config = dict(
    n_layer=10,
    d_model=128,
    n_experts=192,
    experts_per_token=6,
    d_expert=32,
    d_shared_expert=0,
    activation='xielu',
    moe_layers=[1, 2, 3, 4, 5, 6, 7, 8, 9],
    router_score='softmax',
    normalize_top_k=False,
    routed_scale=10.2,
    balance_loss=0.00978,
    balance_bias=False,
    router_bias=True,
    n_groups=8,
    groups_per_token=4,
    init_std_router=0.0259,
    lr_router=0.0027,
    vocab_size=8192,
    norm='rmsnorm',
    norm_eps=1e-05,
    tie_embeddings=False,
    optimizer='soap_variant',
    lr=0.00423,
    beta1=0.95,
    beta2=0.95,
    batch_tokens=[32768, 65536, 131072],
    seq_len=768,
    train_tokens=379500000,
    steps=4897,
    dataset='wikipedia_en',
)
Below are experts of layer 4 (counted from 0) of a mixture-of-experts language model. Rows are named router (the router's row for the expert), up (a neuron's input weights, with its number), down (a neuron's output weights, with its number) and show model dimensions 0-127. Each number is 200 + 20 x the weight over its row's rms, rounded and kept within 0 to 999.
Before each expert's rows: a language model's description of what the expert responds to; "comes after" lists some tokens at least twice as common just before its tokens as in all text. This comes from a sample of Wikipedia text that the model never trained on. Tokens count by the router's weight.

# expert 13
It responds to: Ordinals, numbers and nationality or region adjectives, such as first, Second World War, British, South, States after United; also sentence-opening First.
comes after: " the", " United", " a", " of", "S", " The"
router,245,218,206,210,227,208,175,186,191,181,228,179,206,227,216,195,217,189,200,191,201,206,189,265,205,195,174,186,199,186,181,221,190,177,182,175,194,194,188,204,197,190,163,224,182,198,189,184,174,232,210,192,188,223,186,182,192,200,214,207,210,182,201,236,202,196,177,197,230,203,202,215,225,202,170,236,214,207,222,225,187,224,213,212,180,213,178,234,179,193,180,229,235,228,213,199,190,194,176,168,211,204,227,228,193,195,198,244,185,172,212,235,239,198,195,177,244,203,198,167,200,177,178,217,183,199,177,189
up0,201,193,186,200,205,182,210,185,215,242,223,180,158,214,217,203,188,200,209,214,244,191,199,210,218,177,210,213,172,214,168,210,246,201,199,226,212,226,204,196,200,216,221,198,217,178,211,183,207,213,219,187,246,191,185,169,241,218,236,194,213,221,184,215,207,209,163,200,158,212,189,205,192,184,177,189,191,234,193,190,191,228,221,215,206,215,188,190,204,179,245,211,206,209,215,235,219,202,202,214,234,185,214,205,173,234,214,191,164,179,197,208,187,210,194,205,213,186,196,190,169,210,237,167,159,203,181,223
down0,236,200,205,205,228,226,211,192,242,209,196,183,182,211,183,216,213,173,209,186,227,192,227,224,196,207,191,189,188,239,180,233,191,192,200,207,181,204,216,241,178,212,194,172,209,175,203,211,194,178,208,227,194,168,207,221,256,203,229,203,194,254,204,199,197,212,227,205,199,191,202,229,233,202,218,207,196,205,199,179,225,217,213,188,227,219,206,223,183,207,174,213,213,209,198,226,204,218,231,199,225,244,187,190,219,190,174,238,211,192,163,198,179,235,188,206,193,184,252,199,228,192,214,191,218,195,201,216
up1,223,199,217,196,180,221,221,185,197,175,161,176,213,176,197,219,208,195,179,216,190,223,210,208,177,181,182,156,229,222,204,216,174,177,183,196,226,201,171,163,229,198,200,236,200,167,184,208,203,192,182,221,193,233,182,186,202,202,181,241,162,194,172,191,192,210,186,212,184,205,225,205,217,205,198,177,194,224,202,195,227,193,202,238,168,200,189,171,169,183,186,158,211,196,201,186,189,233,155,187,181,178,207,181,223,198,257,203,193,201,196,200,228,175,174,218,214,204,200,225,185,202,221,218,194,185,194,212
down1,213,175,169,211,198,225,234,161,180,190,232,215,203,214,175,181,174,198,220,223,154,216,209,181,190,187,214,233,173,166,228,199,189,149,221,189,186,221,212,203,232,190,165,180,210,211,205,234,204,189,173,186,185,211,208,192,178,215,215,200,219,221,209,186,172,150,189,192,182,167,223,171,220,202,204,184,188,208,190,186,207,190,197,185,188,232,167,202,214,187,173,194,222,206,187,190,215,174,206,214,190,182,207,218,203,192,170,194,194,200,230,203,236,243,220,188,217,217,198,178,205,194,198,238,198,216,195,218
up2,199,208,192,200,174,208,218,195,220,224,219,159,195,228,151,198,158,190,220,223,196,217,215,203,210,225,171,187,206,238,211,201,198,183,160,222,164,169,191,201,212,188,198,218,189,180,208,205,192,181,209,181,234,198,253,206,179,217,206,212,229,191,183,215,204,216,214,224,217,209,203,214,193,181,183,197,185,227,203,167,159,198,204,206,190,179,222,213,222,205,215,215,200,207,190,220,183,199,211,151,186,222,213,234,206,222,214,189,167,206,182,216,206,175,200,179,186,228,218,211,225,204,202,222,206,204,140,218
down2,222,207,189,198,205,221,195,212,192,183,164,217,203,179,192,195,181,215,228,218,232,187,201,192,237,184,219,187,154,185,218,167,213,221,190,206,176,169,214,186,204,223,219,220,166,196,199,189,179,183,182,248,200,231,212,195,188,173,218,224,224,210,217,183,173,216,186,183,206,200,211,169,179,214,209,201,164,189,202,212,233,199,220,175,181,180,216,198,166,184,161,222,209,190,202,192,249,226,210,203,164,202,206,202,219,185,195,196,195,214,209,221,172,184,176,213,188,189,233,214,190,215,207,172,162,207,155,193
up3,197,187,219,178,221,185,192,233,206,190,200,188,210,187,169,183,203,209,197,208,202,171,178,198,221,175,183,231,161,203,190,185,196,208,191,168,206,184,238,205,177,212,196,184,201,183,212,197,197,174,177,170,178,173,236,213,232,225,196,204,176,200,192,231,215,187,208,183,206,206,165,214,226,214,213,229,181,194,216,204,213,194,183,190,196,220,172,240,182,198,198,219,144,227,178,211,196,239,208,244,183,218,191,187,221,193,227,186,200,212,186,186,229,201,148,223,210,238,219,242,183,216,197,205,195,203,176,199
down3,238,178,201,229,195,202,189,191,217,196,208,197,230,192,206,246,201,221,202,215,193,190,153,227,173,192,189,179,180,199,216,201,200,221,177,231,202,188,173,224,234,193,193,193,181,221,217,205,218,171,220,177,207,212,200,233,177,165,218,194,179,190,190,149,174,244,210,196,205,198,191,210,210,167,191,205,214,188,148,188,178,197,211,218,224,208,216,174,204,230,217,183,204,197,151,179,197,176,181,208,211,193,188,199,228,222,180,202,186,226,177,211,204,167,186,209,202,204,218,218,185,220,215,239,231,206,198,208
up4,201,199,179,217,204,198,217,192,202,219,193,194,222,239,240,187,201,241,189,193,192,200,190,226,184,196,174,167,212,215,211,173,187,202,191,219,183,214,189,205,212,179,212,210,181,203,217,160,185,166,225,189,222,174,189,215,190,160,231,189,212,189,208,201,183,207,202,210,199,205,222,176,209,204,159,241,225,210,204,224,188,162,180,207,190,177,193,203,197,189,231,177,188,213,200,234,190,211,201,212,180,235,223,197,195,197,220,260,211,208,214,203,177,222,153,181,176,249,176,205,231,178,173,197,203,185,213,220
down4,201,191,178,213,184,172,185,193,201,177,211,196,182,232,190,170,219,186,175,222,238,235,186,194,186,184,144,164,227,210,179,204,203,188,223,206,227,197,182,182,164,192,209,207,185,224,176,164,190,220,188,203,210,188,210,220,192,179,207,237,211,185,194,207,190,221,212,171,164,227,182,209,222,176,180,197,182,169,204,204,162,196,220,203,199,213,167,209,221,180,180,231,204,199,182,211,217,202,201,201,170,216,200,198,166,170,166,177,193,168,213,179,226,196,165,206,214,224,177,216,193,160,185,203,212,187,202,187